Below are experts of layer 7 (counted from 0) of a mixture-of-experts language model. Rows are named router (the router's row for the expert), gate (a neuron's input weights, with its number), up (a neuron's input weights, with its number) and show model dimensions 0-255. Each number is 128 + 32 x the weight over its row's rms, rounded and kept within 0 to 255. Numbers have three digits each.
Before each expert's rows: a language model's description of what the expert responds to. This comes from a sample of Wikipedia text that the model never trained on.

# expert 8
Commas, periods and colons attached to word endings, especially after place names and list items, such as Geneva, Regina, Baku.
router:182184120131100137111157118164166142156134138101170150090136173184163150154137128089149114115159184155168213163110093114122112131112143125136170124104043154140102114130072150123175104089155122093161087147064198171104143042152095190177132155120144110096133119102120078152113154133102110130173117122052111160091170114155161128083184119125103125085121148083077112165096169103112176147159129137129126106085135124160182151112076118134145149092085126148130086093195092160105160120108125138136149118101139069146142127121116115111163140154086146135070192125126125150110075132142145167153158112122176158127155096115121126158142151113139150206142064152112116142119186108132054060142155047127200112161135136169091131127137075182140155097145159115106104115106123066157164173117174
gate2:134098172136173091167131096122154086143153031150182093200144173112156080156168116101079116101166138147092115106133156122111122116090141136094099183075093187198134131083170121120067130104153120133149060146100080093083066114110137211121085093163176149116111153146072135071153104091134128151135141083108143132134143115112100141138152136101114108079099085130191109104108082146135094141121118104071089073117144199121112079137125165063158151120061107131097116103101091156110117137122133170132114172128135086166087117168191082131160108060134094120148131140066128100137128126108123136172097157114082114151102120187082086167118094107172117127073064136149112190182143120114129123094147122094093165133103120112183110091116138146124115065109109107108132181164152117129115083127133
up2:091083158108133174114134096108141182080184118122128178115104160188148211140119084099071144135144114181115147100155115088149116097128137056164155119097082091170165153187084148159127127126153221096125111143113159118190089150074145126126133168176095161132142189163091097137105116131126113188133210148101112118096167109108128155121116158065171102156089080170161099080110144112128105093133096102085126220100185161121123175122178131128123108110170117100108127127146105120157187184129093103127091154150096130171117157142138113170165129181119114096186164167071096062195134146117166146161105162084142109123111165142150106141161059127108150103116101121101148148115075087104156135074135107148121168145166156129098120144104149181080162138158097127126097129120170119093138115151145
gate3:160129105153082065140149123152085083111105149076129126081129072080106174147145094139140132075137122149098167186150159142075155159114121204188146151100077144181131104091105138080128116182172153040144086146083107137108153161064151070122135165170077090129131120120105129107082116094100128119052132136101136188129083100117109130033078120140129126132121122105085117155149136132109101172124096119086139105141088118230207083128125101206128198104151105131118161117108155112226203096098155147127144109110155102120123141137120134120192141153084097103131135111109102110098135171192150097159086147120155172116129129146085084106113169127170131124128180153174103109106142156142144114123144107159136173133166147114145100145125142124131082129118146116136082093174106088154108129151099
up3:100170121115114087148170162127160111100154155105124120081141121205142138132131060074174117160113137101149144106109107076149123129132167100091127092115157109192126113136146062111112082110114169119161129097168109138179067088149097145124047167122071180143139079135202060153119059128100102133109151082113135135152131087134117148155112088132148149114114158093104101182103147117122087196070137150117117125080084097098118089154124112154164144082090099182102090154086102119151109155135139152171129137152158073113076177111100142096123079104098099188118115139133130036170110084113180147155156093118127172127151148152150134161179159114127082149111086106116139114136167155139085055133138095141122112173161075147121125126110113140088104164159134166063105192166140090219137091151143
gate4:130141171137124126123114078086095101099134098180115091160117100160111100084092141109133111087130111149138100141135095091093180110102112132171133095130152121178137145109101140101128113129118130120036107153167143111122114121124135112114109083146167146113155120125148117140089229095175112127152158122160160141064168147113082105093111178121092136043145130143122192122197114100151105117183192180153094099128135121129122136076149150089092103130099168127110185160116121124135164141148137164118178127100117149138088092108130116172080113164130107142110144060157083184119142097115120110156115164147140157079118070130158136161174101073165148103162149182081140196136094160145208186185159123071125124120087127124125142103111102068051175171043066153179137105067094109095085119139124
up4:114134157178061070081092141101142129140145141169120130087071096118175135172183143079089088100136100117197134109122140063066167125044113208149107146074156120134166164155094130091117117065118156114128181146175102089137177135098089185163087124125164141096175139051121038128071174127124114178127170123165086118120147104139102143098128151127118096123133179102155102138163111119105140133088135153039127141122135070150148146118128123033183108166145140145138136112224099139154131123172154128115166151154126156152101130158126145133131131135135133103120166140129152112144137117149120128150193147098103072138135145173138173151186088080178155132159107094139128080129157159107071155146111140093145128177160149134147165167125102111143106206148132103101131132102155134151181097139124
gate5:110123125184136075151143114130116112105095156124148114087140165162175107164152100056143132145138106194128133076148151087092143117098093122117138155104097067141135130182170133136130093152179096127186117090145097131210157143123095153089140121138141148097130137164154109127150144065061133111157139151171106137083189171137172130167123122141083126122176135087117114115128102147145130110166099103179130093089049180143106134114144115102114107052161090177175127108156126127138078084089109165108190126129189092125094143175162157103120113119111135149086152070142124142173108091220123096132080115205149175104125129076135119024108179140153138145075132128115125080166085098072154144151117184128144159162063131129114128117114174153155175148123100111156099098131133090214137130129112
up5:112157176130109086124174123104130167130143157102155119110044150162167145148120153107182150128175136175178165191118141094153116120116127143095131120075117148134133142207099116157123090060133104140127076114140088173143155146118105115092157149124147159142142075135107182120104126096076187068091176101168153099050184134154120127140148134105113106115133147115045101140107121110140182149157105116228131152116072105134148087107165076092172136111167126162114076170148149121164173114115123143096125148114137109111045128126134104158136080150104150134116130112114128145140122093164107125121120162119088090033149078097129084062120094177155172111090104115144113110204112148052153142100113138148151109135093103090113168166142130108153160157079104112108142091115127139224191155088151
gate6:151108122118166150145114101129108159120053054149138149127120126170180127102097098144127170169164175163154102069086001108135134104127153150084141144150149128114169107117156146184136103113090119130094188101175131073121085124136111142113129122106151163100107119096135129126073092193096124146159163161111122131132159116149130125127156087123110100166172121204100136120084172083132123147146107137204047159153120109068136111134154117116110134184076131065147154166169090101190144154128147099099139191113117109175173141137083089184140181133166143123129021121085123132134140134117180124075143128121119073132136169081163109089108137171129111119124122094121149123166137048116144130099118186130100073134105166139058131106096084147164082089131113117117117076179123116109150126103111
up6:167143107129180114122157148100173113118166144180146117183137179111090139155162158090141116119105132106112088184106153158123144126154110074100120179110123162121142098115122090131175189142123110118231146155057113109101161129136142150100119154109147125128152182128157125101118136111211144062125122080105081083139183117087142091080082124142092153137122122077165148091115085117100122109084130193135184111080098116205096140117128082154121110139145126164106080086125128108123171101140117183121111100137174131106159150146139181067124109106106120219194130146110134111100165117120120124123059183158187121114115118122134187131135161119173123113085110128155140114126133163127095079178187109112138202124098109103155107153138045098121224133106115158188108119109168132137140129055161
gate7:154120117129147127158158080095112108068117089102148111102146148075090177082169162089093119151181128183083160114097166123118147111102109085096125138127129149142140121110155087128114127091098100128093154111070126135039129157156138066074099153124171141140097135123101194131138090187122160161087070150146144133159081193174162127135063165114095166105175116175083098124199113121205094133108124093094100135161178101078141128121096127105108168149099141123145150150143070099070103095135134134060079170180164138099125118121145179146144138096166189135156095188171153113111124109107088112080105196188081094134150078121135081147120114126130095082157136068129133178198162096121126129127113143123080115122062157127142145110116142128114146040136136077135104135149090128103113094134115
up7:131097165111110100134082110119132142129126169120075082154091099161106130161117153098128131142133141159142109146115075162157129065137144165194150119123095111083157168139159184111146136128115168126146108114103118160152162119122146097099131086170113039191149052182124061126114115131181138098210123134179164115120146160167121194102117113153113164123135156078123121119126115154091145110113149099084125162128056047094170098160130073112104118081164177116133144155121112075246142127141137129158181067094160138128120106096090142122126118119098091142175117104113146128114202126171135102157145093099144233111083145091146098106139071126195162079139134119135077147107104156146128160141087126166130161098172140116089162143110097165115097133149121119083088125128081145144150138192076
gate8:153116092174105120106108105102127089081113142151173122142148104115146136109089122101114146143049181079137120081115109107200099111081087034119093088178187155163139109058104145140115064182054200152064161133149109120146106058138110166117097121168157107092086105178108086135104125126160107169100130079139121152122173125128078074129087116110105136112127078120182114110104149100152108145112118114117121138106137069091090109121154101083074137152109191166117130136077180161116165118152139076109179171151101164137154123116117129120174151164101123116090149140154050154123102143118122175150085098138199169138059083191156120112116113111122098172147095125122131106113132145219090146136150105110079108173147163110102068118126153139076160125094114139081108147110155111133159145102125
up8:100170142141152121098093170097142109145096101140062189131126125117212118148122128137141136094113109062126126106159146127090195139119172180092080125133090126132110070133129147098175103045128100085117098127168146121145068136159143126130154109159089089134152139155170157138082153108171131115154173145133120133088135129149097183153186071148142058094125157081141129150141138109095158123122127123147191187144130155157049083136136162071127084130122134173162110131101230143140165151163107119159126087085135110131068150153150107202119179146128098142185172079127179090114109162126156124119139108122069124089122093074120160191104142161133094101124141134132113088065070138137142103125060134099143134074123135189117103137137150107133107190159150112116200132124101116068185130151168
gate9:097101181053107138152116129141135163131076161168148171120101126133211130155051164134112097115155137168158118061126122152096134143096116152169107066135125135129114120103123112108108105077080160096109143097199147093140064145127199121173122067167106150121154072134094086122107175128047130192140110100101154172098136169113095112153163103110168081112127107188094130090092123046137155159158165092077148103175150113119114092088163149142169142126118132062133120115100158160122082173127086063173086116138056137132146109099154080176173129129105173111084159130133156106172124134157160090172180133110127160104162119107144104068110146127150095148112143138128101109116062107143122127116142128139135118091163118148107139105121129079110109113174123178058138144127106205123124089154061
up9:141103122110151152084167123142115126163206116128129128122184136113065212093188158157133110157146130107113143167140133156136157123139109113112134148139149144121167184125132111138172150186138059154180141096119098118132160109129141138115114205100131116204116198141182164133152136096240108141146148080156088054172119109102164073152076151141115182162102129116127071143151087145127133066112065123120129168080105136097134155107088125114136144147127078177121152095134125111087134067111089180096162090131173104084080162183180180099123083110121087157175121154143134137110137080122120132132095142139167086169131086160081114102141113110144116110107133108140159133180102136150136130130141109082088155152104126066155129112121122152121162131081158047177148119122164022097126130131153
gate10:147158115108117100119131093132133105178130107057133113170143162141164110034072091132142129148106180136145140119116118080110150129125158125118132199125116138154143167137124109129091171128103112134083139156126092151082109147123088116060197182126151154115172225155143145146110106106110174134142073105148134143103139067144121069160154108100136057147130155144128063115080097142144101107162136109212096125164134106146129122160127182134059163110082107148130105111120151154114156176152149153199173159133174113151115147167110109127123145135144140143099109102137127121117137068161125136054085175144146106110173070144105118100138155177124148190150072132124115102181175134138125109130052103103090067160094145136082157140175084174196120043089095079125120062122121085148130143169120
up10:125140155149099103137119071119130096150145154102114096120090143119132095096165161123123199120151110115111126144178130085160060108150132107135124173139129063087115139106116163140107171119101127084102169186059121169108179102157111092114201124100125087073087168175147131094187124095166118099122158185118136105139104143123089122152161193131095169107125155135122110086165120151135090126168113175131114144170079204124159100209085177122126101111183199170177129146132187099161131102107122108138184124118129170093066088149124159182188148158121055109113086130125141156101139137129107156137087061086148069166107104132103128104107153171120152132118044159151119151116212199117080141109118153138133146085114141163124073156170137159129114101135117098126144073133102100103084148091129
gate11:154192119137121093160115147142124108056147125148185149132107097079152138119170104111059104109115114067135138160099142117178117196097106109160133151097130107176158131112169135130161099098077149113150179155119144163140144108165120198138103125084093130077188111152146135118169191119087135118113146167114171169182143151110123119117150126120130115089161136056077070157068076127153142121127117109167191126092144133207141134100096142142100161122148119181113079060152121161119096134102116098133198131156104172168101149215137109065141148177113124201111183140165092099118091113161134168128135103137167120119152091165098067131090164141121076116140148149170142067178131156158104108129150132148125175145155099111180120141088113159126180177101115162133154152088193110197172103128132
up11:143140082161148170142169096109116106111120141117168134170082142183101154094183142096143139042120112090116103096123171091120168166116080064083141110086077111177136113141143119100150120097122155124097141199131123173120104136118094169101104183129143174099093130130124192148083235140067123125121187156128194143098154085063163111117149105128151117155117142134141104147098074107143133074054140158196127094136165146142121114124086132014133175113126114114145077128100120107116193141168103160124150083144126114118075080101135097091176128160137100165125147134203110141110140096089163127141089191140136129082199086161094128088172113156076072157127108138078081132077133121129111126130152114125110153112158109113077155118127117137108134165125108142132142169103166110162109121177099
gate12:117127140198117071130079130115146159143125104108190158064139120150191209078155146148146160100142089124113088135069101139110124127185106106213129064142095123127155091131147144128158119130156135104119085082124103152089083092125089152133103111144093132100108198131183133154165117088109143087162135192183122103131172184116143130127150145128082096102150151116104100122083183139135113072138140110139094095107122126108085089189123136116149144148095179176103130112119132148155149125097128094105108162095109132155137134128109149192192147085117144142122175090155123174104117130157111082095129141139117140121109091166181100246125191081139112138134102134137145109052140155159089106118126108107112139105086177140109061113100117051085177083090123211145144102103081101167104110116077
up12:188113137125115115101141204122155152154172140070142135102146105100176192119126185156072086167189149154180047128089082183120107079175137087112108123161071116095126105155177112102130118165129157142145137148099095157122114122116105125102168141095120139136097182126206136159143143135106131128174091134185120182160135175180110136109144129149069122118153147122094116131070167130106099083086108135112113127151160115089168060202160080138168118140094062111076111088094198071135166151075142098101121116090152150141154150133108142210122131141104124089104092129127112148102140151129104107143119160176137091121122132139087108160111173157174083115127138098137126063174114100123100057130118133135104168138128107113153076152135175147132121080084191144202105162163157065123155131139093
gate13:168126091079139127153103130097108131081151109182117131191120111150165125132117127102162132141081161140077144117129129069104148117118113132105071117150148115150173113125099141126158128083098151127144130113087125096123111125120125085090137187124143158148142127164048155076152201146085140106140143101123150095166124090143133120148107175095145132103177096102063164020164061140105111171109140100143131159121131134108082118152129112108117156112136146120123178088109083178124116121114119153143082222184123180170173105169126152151178068090167088129110076156176113038147222133113152129137043125148152199086151146148130154109179085125164114131083171110100163114120128088109140176132148183135095061182101094147106165105119085131137119070104102134137165093146093156141100119148104
up13:073080126111120143111091078089089076117126170087186140201176133108112131139181117131072107039122140145097165145152125177128118123117106145105154133102114097170126112097092135148184116122075163115157103117168090148086150141096189172116127172133140136130180122136087116139093119146138091133121146156124128146149164081116159118110100124120114132055146126129134067145118067141144140096135120082124111125176122081138161100106077125105141099092117153136135105148154128070160147143142098098092132198161151139128093129128160155179134066152144110179185131135127137092134118105204146092104125098130123096187154147096070101090131117181134131138111168138136120117090064104174132212041125151152163110161088109190153224111090155223064161128146103158118159098104164078088113130121122
gate14:163125119144137115091140142142089184136133157123139109120104149143165159187042086055169072144133091141142116131158118147106115156116111111099086106100143191143131092101126166160142169128070158121089141102161073140156110161125179115126123164135149095105189098116163186098138199214120141082125097174161181184129138147140164111129135103098185135134117174120084128163131117113188052164123147107071136103126114118131149170130092108114098110141102067127165174114108131139128079117179124127165096181187105138231044104046151125120181134102140131103129158155160133145160121104117108099089162119143157161097099129098141084141110138177124110125195145174149100121136076128148124129133109141102134114155153106106076141111119152170062120074107144144079172074099140134200103134164139
up14:132160085186104103144134119123096123087109121107097185125104058125137109096131127138140124104076108077026119125168128085172148135089146125121159110132122151152154053147136122169072133084123112130146147123151191118153100140150111150185146065185125159076142093121151159173092078075088117146119096076160137149084115151139132102139104092155075120071126118122138131120103145048120146090115132173123149091077111114143141073159155159087162142121088119136118149146118170123121120162169101096120145114101091134068087118176114098183212158141146080142166164088158162126076143152104167150119143146111109117085119130110148136166123181116106082112125127078132033096187180152104120081176112140145154201100061126111081146155157113084083101175194081148160168140164127122119148123153121
gate15:095131073111193131143144106098093091154097121173123152125069130096148130141075122140179072168167105138085101097166124103164159134176097118066141108146108127135133112099069142128117118152142151169124126088100090126098074148085154127129119140181120181139108131132083159083134081142164168098178114130159172192154152147146121202142052109166159157167118151122046152078109120115110137064126090144134084118107124116140166136149176116133127146189143123055117202179070149107145171121125110151155092140115119163141137037128160102136115113069142192146113101100121133166149194143098125125081134145050090118096096183096131102159122174174139121131102174125115141172112129166141134165129108132172025128136158137162110193101155154112113099127123105129118147181155118198155105138137145
up15:169118127135149077172084139091135045170110133164154153104120144090126117108158101146173154191078129113130120165075167157170113127082136138071089162106100109092161107157148084118097159162112116125211146126180165107163173170102129150133140118103102110153128167187139103108167141139101087116109141105131102146113156081153133170088166127134112165150089039102130203109173155112127183141173121130103136082010095089132129118133117125102173135131155055110141143144096112137161107110114092104095145121122069095131183152113117103137061153070148087166144132197134190097183076155120180163112123135098127096103162100138113117217101206133107134103132150100141093134132181128148097125147136156136120110156176127085096124132119164141067128132162128145165104081102184125164145131112137
gate16:114077109101196046144147159123089121104103134105103098152048086096105129102131078149161085133108095126093104130121139137157162162100118161153120118132127121125172143165124113152096122109143157081108131064152118120189173144070179074134098192155107195185091121132198165108119146098094113092155111114185194137109066118149152136138110168140178148107131130145127068105111106140137136124057170138142075131130112078135139082116162171124172160173160133061133143184099122120159121169161108082081103135135128131136096076155138099118142111124135161140144104155149163154126095074119179126053085137113118145098198129140107138203110159146123097056104178142121096146110139112095178108166101203156115107163112167124102159093174156120059076168097110149118126144122133149123148074144070
up16:163119111137138101118162125148105048080130140086099121150119073127101135130107081164177137103075157116115149148117129156118109176089138135177170119120097087165150121145110124159147143107075115114128162143166121154253163115060137128155130127186057168154155076161097128154151141094124139079139141135160095145093067057177136162154172106158191135140139139102120130136106105130140127118140146134134185089128106118179132094142142146176106152136149112078155092117124150105139148133131090045114142128094111130085117123206138093124143148186105131175129163144131148110072069110166205180071115129119144167051184154156129128125071168105077116108148117149152006127080138152063139084146116152129159101146089119176127153132140184103100107180131142130166116136116143113118115128115155
gate17:078119134115132061088138111143184141155143154146113068108077066102156154140192127152092110209141136161228147155115138171194084116121089156112127113116113132061145155125163134122168071162091166155173154131151095103117055188038140130118098090118171123149147102115146142098143131103102137118113110132149078126183186130117117158150098152140159149141108073104146162092120072162147141154042165127095129108111129077151129128151110067147167170170149152024150143202101141191138121144156186145168100132086108143108171109114093150128167145139127134114113104132171109145138162144083083096156145139132159157161178108142162128137071143092152168127179073111109126099121145132146138097185135169110162191124106124124169094140136171142093102143152108140145094126087120140120083107145127
up17:089180078132136162116109110062110083165104112104158138209153169167165137133092054111136145096098104089134117103143120105084154104140142186170114150139142119126131087140131180162110153104129057109100091094152173136180099067154109127158126116146111122164145120152103074049090094137138108174150090128025142157162144083126124103101166082090114083174115165146117067141174117114087098045137095172090141140122153130204122120098132205153114138164115125173100109075147130126182175093154140154111091134146059134177120144091230128097180148168171079129129177092158140140130130111165130120119112122134102131087123155104140151081125134148143130130118177076130149144127127156138146106092136115086133097084148116119126162131107095054188173093101169134140171105098105115134143118138126
gate18:131111090099145147111124102096129129088146136103070123115098099139136081154141140150202158125103143113113094084089168121098136166135101164111077148132133082134184117123113134112138160120066172090159180060141125090155121105147117116081136134139148082089120132135111087116175223096074098092131081119113156065165076138099126084068108139108150180122150084146147145080142138116115151127036136129160120161089112210119097109084142120133129139160173134172134137084121106122128106145098060128117143147113122195114165075158180137086158141132113142117096071146172175100094148107130089130096105107168184158142180143135116206127119101054139099108111168134086122103147154068158142143141136224129088079080144098147102133100119101091156126158156060091140155142145088139108109094119050
up18:128107117150161129124143193108147211127131093154112162156102126155155094071164117136200112175086140074110097108132122056132112139116119163133089114042117151117166144164138165133146153133102133132151097133139152142132056138127077137111140170125081119173101084048100159095152165129128080140149110124102130050129102185096051171169116135091162122175056147095074139123134133116118168016111143090170131084081189118142114108107150117115101082105120174120166191061082136135099057139065104142145105132113125160105128116152120156087154174142173104115077075118151154090136159150133131136113127156135184090143123084109175152150151119115133099149124162120106090122117155113069099131112079167188145140103192126105120117144099131106138083143142134067132151144159121100109135166147074
gate19:117098127061149136176134136148134121109115132177095125107129142155071118066062184093159108125151098058117122103124197116163184141126111095098135129111179178152190130109100083140173131149148124173146168128118110082106178099158151126117132130157148141154112122110117159088140140126151141143109165082095173048149109104095105109101130159150134139119125079116105114157122132062154166152121107194061108112055163131049147141158107143177155082185106133115113052108124159094080084106098126121113133117150119088132142079098158125132116122116120134209124140170122115136133078085083141160075054123173153070132141107127171172136151094126132115110046112098096132183208145124117121176146136120108096098162166141063176152134148072137134132165071119171082125145108192132150148134086130
up19:141116111132161177101129122170130124129134178160089088117124129122090102140064120080173076163137158117139200105125163136175165095134164104085156151110182182136171059137139099076178134133157093109105194201106158090122229121133102069114152072115129130138172087121085140135083168109100135138123130085096144118071160095165110111074139188152193126064142133094112113155108105130116147153060111173058135145074112177069138148115159124147125130142154124181125127177129138161130115143118116162107168081158147065115127162110120146131058174110133130179166063118120097118138084129108127127110119152133115114186115125081136109129161061110184115129098096138153138138173192159127143178102130113144136083176148098094143155123162062165111056140136088128078126106123150161147133138110136
gate20:085081089072110105115143188121104134094083095144114144192159097130100138126134157142134092139083147121170166114105097159197160157157079130119133119125115083094116118094121123105135108160146055109202094119193099149148179183130141114163097136092088135160141150080091079108110181109099088148148098084129112103161137094147103102068029115097096132125149102138105042124136135089149181086120131094145102076149121099087135125143125107134158080064085086160073136141148167139089113135149173066161084202113151171152150140112137173152132118127133073122142063137139164127152151127119135057139107141126150076163105171113148125113128146139143164135080163136106119149104152087151129140144141159172065129146098130102164196110157087124044079146117097205118088170125101124170122122100135
up20:135097088111159143138156207125128135186081099125075128169148094130106134040113156140168174097130190124116079116110118144154122144143115089134088176181127140112130100069116124103102151104156086125177180112137172145104088123145115067127102127175145135107146159162134141160125125116141101083139102121160107126120067132129091164087087092155094138112149172137072092102104175137159147094181097132188078051129110116134100132138174120170149123057071131118084166077127157159168119128136176115129119145125083104156093150145098116149112190139165064166133064109107172183143223089105121093140162122049196086119143147119153141187105089160158176155160109136129085117098156133175080144116170152162110154114158109114092142146148086169080096130088086151116183130126100090161136120146130
gate21:091122114138186070196122161087090130124104048108130123154136136132114163025072134097086090105140090155150133104126056145109134094169127104163117084112135058119162127124106144112139161166089144086090116104180049156134121153108137075111046129090104209106129075125114161139088061088149131142093100116123144140063115182090151108090045092147132131097135178146187176106078136081126177106172192126202120127162118129123140132081164134129118182095096141196141131120083106126100132104121129146126110110126134103101109116139110123111106131117133146139141073184139126096075136088105129152132120187176072137101140114145128111125167126154117103084125165148126105173134079117175117129112174129186114135101118148070169126084108057134092153126147102162118104134099147083119138097107123
up21:092083159140142104107188182118111056134121111130162156127174082144150141103168113115128074115101163130144097093134065106110112122099116135171067064131163098109113136125126119100123164107102129099155106154124057158137121135174111145105139101112119129102135139090135098119106105093168173123112099123124120070077064156088151149116109107130095145159115176129162171170116118088150180145144082156140180187073120233114090153091144092100152114098146178222140096162110199129103120100144173120128174147135194185121114144181148122137146105109153106141071157117121162139062094133149100131090071128114115072118083109079121108066151146165093127131096173137151095147086164150222161188102118128109117119115146093126172127136097116161148120185141162111126081164170171066103097114102125
gate22:126164121135200116146147107111094147114112089162126154148122136175073148073160077236071112133113133135126043104109172144158191159129100123123142132097120154091141060175139125106173140075127139142076138134079157098096119099142154182176130155148071132144136148123084161144095131112108146115180126100169133125160103132164187185111096092084102110131144128157136083150105152090118175091088108139221044130107110129132143084075101105104135110128119116064119069138106134183125105059137160140179123138091145105182121116125150149097164116112117103134131131137117107158088102101085101124145153160141143163063073102165112095192183187111089124097120102116151093210089090169140168145141113152131106157143144148147117095097191130166102170186117122129191101101111114128130155141119119
up22:109149120151127091150118167103152100133166140111116099192113166123152150148134091138169147110070086127067115140142127070155065168169170114078111130134133165138076095166161165159101159048126156108174104125177124138125055136139137130167120140186102158130078134174108126136157122098168119130153094083127111125159097126142137116141120154122145162109119151119139127144069106089118171167122178237204195118069156188124131103167074107146151096075105088112133095141135121108066152145130182165131091150132133115102179157126150084127205156099188123117169126122114208106151123107052119142154131188121147135061180118057187120161174115189108139098121139134100122148162139138092125105142056169153119180170130118143130128130129139154111122103163158131119194108161117084106125133124153
gate23:163081161109160104130145065159082147129153130164119134144068128094156129106108120160128176146165104142125085170094152145135114156122156124136157142139083106104127178064102163080151114157100112152151183128122081106107123216124154073084068131126159100107115154103140175180069112084142161087122176118191170094120106115150142213082038118141118157105124096136124097105178138147171107163121120143144089102149120058110087135089147083168113097151115121135129133109091130120140135157162135070135108107145155177111100079110106182104151127124128091149101118113100141142122166077092229156114063095107122124092030196104140143183104155084182148067119128101148142127124117095151108187148123089143090119094180112148101180127148120156103119200162109147120116094139162101150095112115153
up23:092116122139079143199120133117061120079132124085098144191123126083128061084122135178131130129153141140134139121179128168116122121132124131098104102139129169113138142186146108145072124107144175102131156138155131079114105105141166151167135161144181151141096125148144158092112128119170125146113114131109143206109070113142152130166107173088136115113124140122124117157212077123117092155134074120087116200147131116137114164174143150086150120141155221099094166104121066054167102157077117170076126145151085107130085143103151081157197127172139123103185113070110116080176154127156120149148150101206146157095114126107115110100065056169118101131125121139144062162141111122089182112143163150081088077089140232128127119120105083196139127153144149119167143095182160130145163115143161
gate24:106109052157152068137134093126141102116099072119126138198180071118080162186143070082086107155154112132044163127158122131083132132125089096138101070159135113196108137108155149094093074134134140110138108146173141122117098109162124148093100100141094134100104182185098095100139151146176087130123099106196120133141101122098175124121118092117160123132132148099135166084101106124143112105107093110145159108114089171131134213167134146182063169140154074142152178133162123098140072126144113150150119150155146140148127160133078100111103139109158131156130151165116128143160189120149131164088098140107120168123091181146111105153102087092117093154161189050122164104175091094126167121123156198144052140135145145157145138077076179153085072140097051137148083112074167133175096118173134
up24:134096183130133156091123072192086136123089147089081116161175128129136183142129147115166099066111143137152120087090111109076144162153112124136173126129124168067159116170118090113164090099192050137126145153046139105150130125106115118113139078146097170140224193129169122122131136129136161166123115144098072110133163145086138078180139160152129145110163153108165135092103135122128169094137150091121136100146136136160123070163141140100154089144078115126129156124175179111108149189079139133166211077088229096148142106215126196120146138129144114166095135102073099099076131125134095111154106113153160146133158086107146170095085152054168131118129123127125139103058130120122129122145069074101152115134104148155209127143179151173123157153149122079133114176130108117114111131136099
gate25:060148154119099118175172128106118101146163102163131114157123103170125071128121164057142167151110062184043165165143123135150170133222154096118144126105173064157105118141079108164133127141103121118161104106136087192104118123140099133098080113144120180086098060111119178125158091126153111107068144194099151094106096157184129181131092097110127110112137166098105160116094140142111213136136145095163143169127134094176102119160146106050191191120143125142134093155102101075123118111137124093128035120147071119153120119142110151149120100102145100160152137156130165126139128099040120144061120113107087113144117175161153100188158122117087138164076141164120172157154108164095140178166119126175139091096119072148153166115146135124100129176130125125093127181095108152131173106131122
up25:136149210117118159171083125142195128117178145126182112059118097080132132154084133112115138161138130125116140139092141082135159135152156121158133089116138182200147156112126138088147088147175189156139160116111092179112130103147069135084109178140171121151133136088131116168150184139135131088096118135114126083198171123168176149138141193117061158119149102177049125140089161164150095153091113140102093129068143167132139172149121103199124173165136149183144110111188191151069132156096105118124134101153139142178108111132122141153142113165124128135080158170147146152203091125130130148097059164120114098127115071152139087134100108112104112132136069092158177112176152101192071112113110070194146086160105116143078138147108097138122073099075133116104112180141163085172117124095139
gate26:114061102151163091189105077142082112117120198162092155137109083119074126184116080164143085147101128142107091125172143142125195181106094126139143204096136097118191132125166141147134111178066153106072146113149131162157129136083165161130116130110166112171099101108129094101119161036138125110152159127131177159098108117115133161173106112164163147065171101115141144157168107079094070064101104119095107052127092131082140085144149130121181141122158124159103131131124122099136104119201100095144168110157090184143112053142165110111225143135097113183132147180162135084156126089188135170118099093164160161106097090138144121060147160143145127083139171152104095137092113169118151178156126125144101109159121196123074125124128063139127100135124106127106107133107145140144156090124111
up26:103110087130097123100175160119172208135136074126167140093123147123120135122180150107146169183142131140116151119141149090171136102130159135185155140135079126078069118134122124105068100174161171142139114109092116156135059151114164090119161135110100098153147079170110110132116110125094095156105124129118140169091161177183092104083132130112109125182070103181164111129134120130159169106122115132150189153178113156174148106116201074140113100102142141090121156160126166101154161167117139115082133201083198123149140176135095152192145134150124136097167171172146094169131194169074141125119181146074166166099119177140160174127096071124098131102124121176146134100063132064116099082118099108255156112141097112152156146128116091063165111119109164118100098133152130158146148142080138
gate27:156120176118121120222138133179160197148161172152134157072157136157132114141123164123185062119145135155164081163128142104104113158115085159161122119119157144124125121111165138152161090162091136119123162052086160129128061093150160080140101155128120110133145175153122177119126149147071113120128148086158130067126116162100133122160164093125177132089113135103173155167120082027150211153186141181117194076065122166152145093048116151126155132146160127125124103072107151137068116129149132078109083196108065103089107122102220107113129122106120160138109122117117163159137089132123118141134155137110076116103129143082140107133139152071120099137107183179151137127128029121106147088123106097101143117111114086139154118104132124090063143085095151126099155128135105126163092108140072
up27:134147146090101095102193131093098092110170173125185088175099175127068173133137075068131116083120119148121072133131106130180134133171109094108127144092101143118141165143053070082111171120165084108183054146137126178145174141081130138097106103143119153120166136084117100095174135107120142149096142081169110125134123119134196065105127161116107166124121131122144094109120077164157119101087146140150140094090143108210107176142103122149121116158128163127114081161116114172088171059088133163163142062168149151142138117164142125092129069169128132144130173171122142141094155058145114110119096184161105122099170106170108180175122144126134147126098079147160110145118125165138092144156132084094111154207134182176194126089122136095136160179125083137128113221092177111153115120075145
gate28:167115090147167101134080159092119088151109127102088146113101121068144158160132048079104132136122175138141159115091101177157097133144111075107131155085203098074133139161152142098140130120102140127136105124185100110179134115149117130137095122115165096121152107074171146173124172096135129145162128193126100109124144206224140119157125132135136103119175111144148119089071115113123131101102158108108148132131141083131117152166171127121118109098111181195156197100181128130163070108131100104105119107108157151116121145122084171149166169142081064126159094072112082145182083142198169113083152140132184135146163113128237117086135167044097089135116134180130177115106115115133119140173133147106159109146151160126119138115145149079092128155117096102085124171117098159188065124083056
up28:126113104121168194125154134122152177126164137128105159151161118141137148128146098153111110093170102037160129133129133089141137144118180098078108153136158128092095134123122115068145136114136155125129140133148102095115133150140094134121177120145109166148122146178094150126185119132144137128197114140160111174135111142082118093119135184111174115127118166111103090197116133117100106146146094120183125189138177194099124175111091151104120222204114097183108080157127068106095088077111167163164111078125177068102056123099157202089169116119172126160116177148120106147096140129110095145114098180098119070062156141135061150117147142125038110104143118064136124153162118159120148123111093064171157144157152115063110075169109098137127126076129165092142184044136130126101130146100151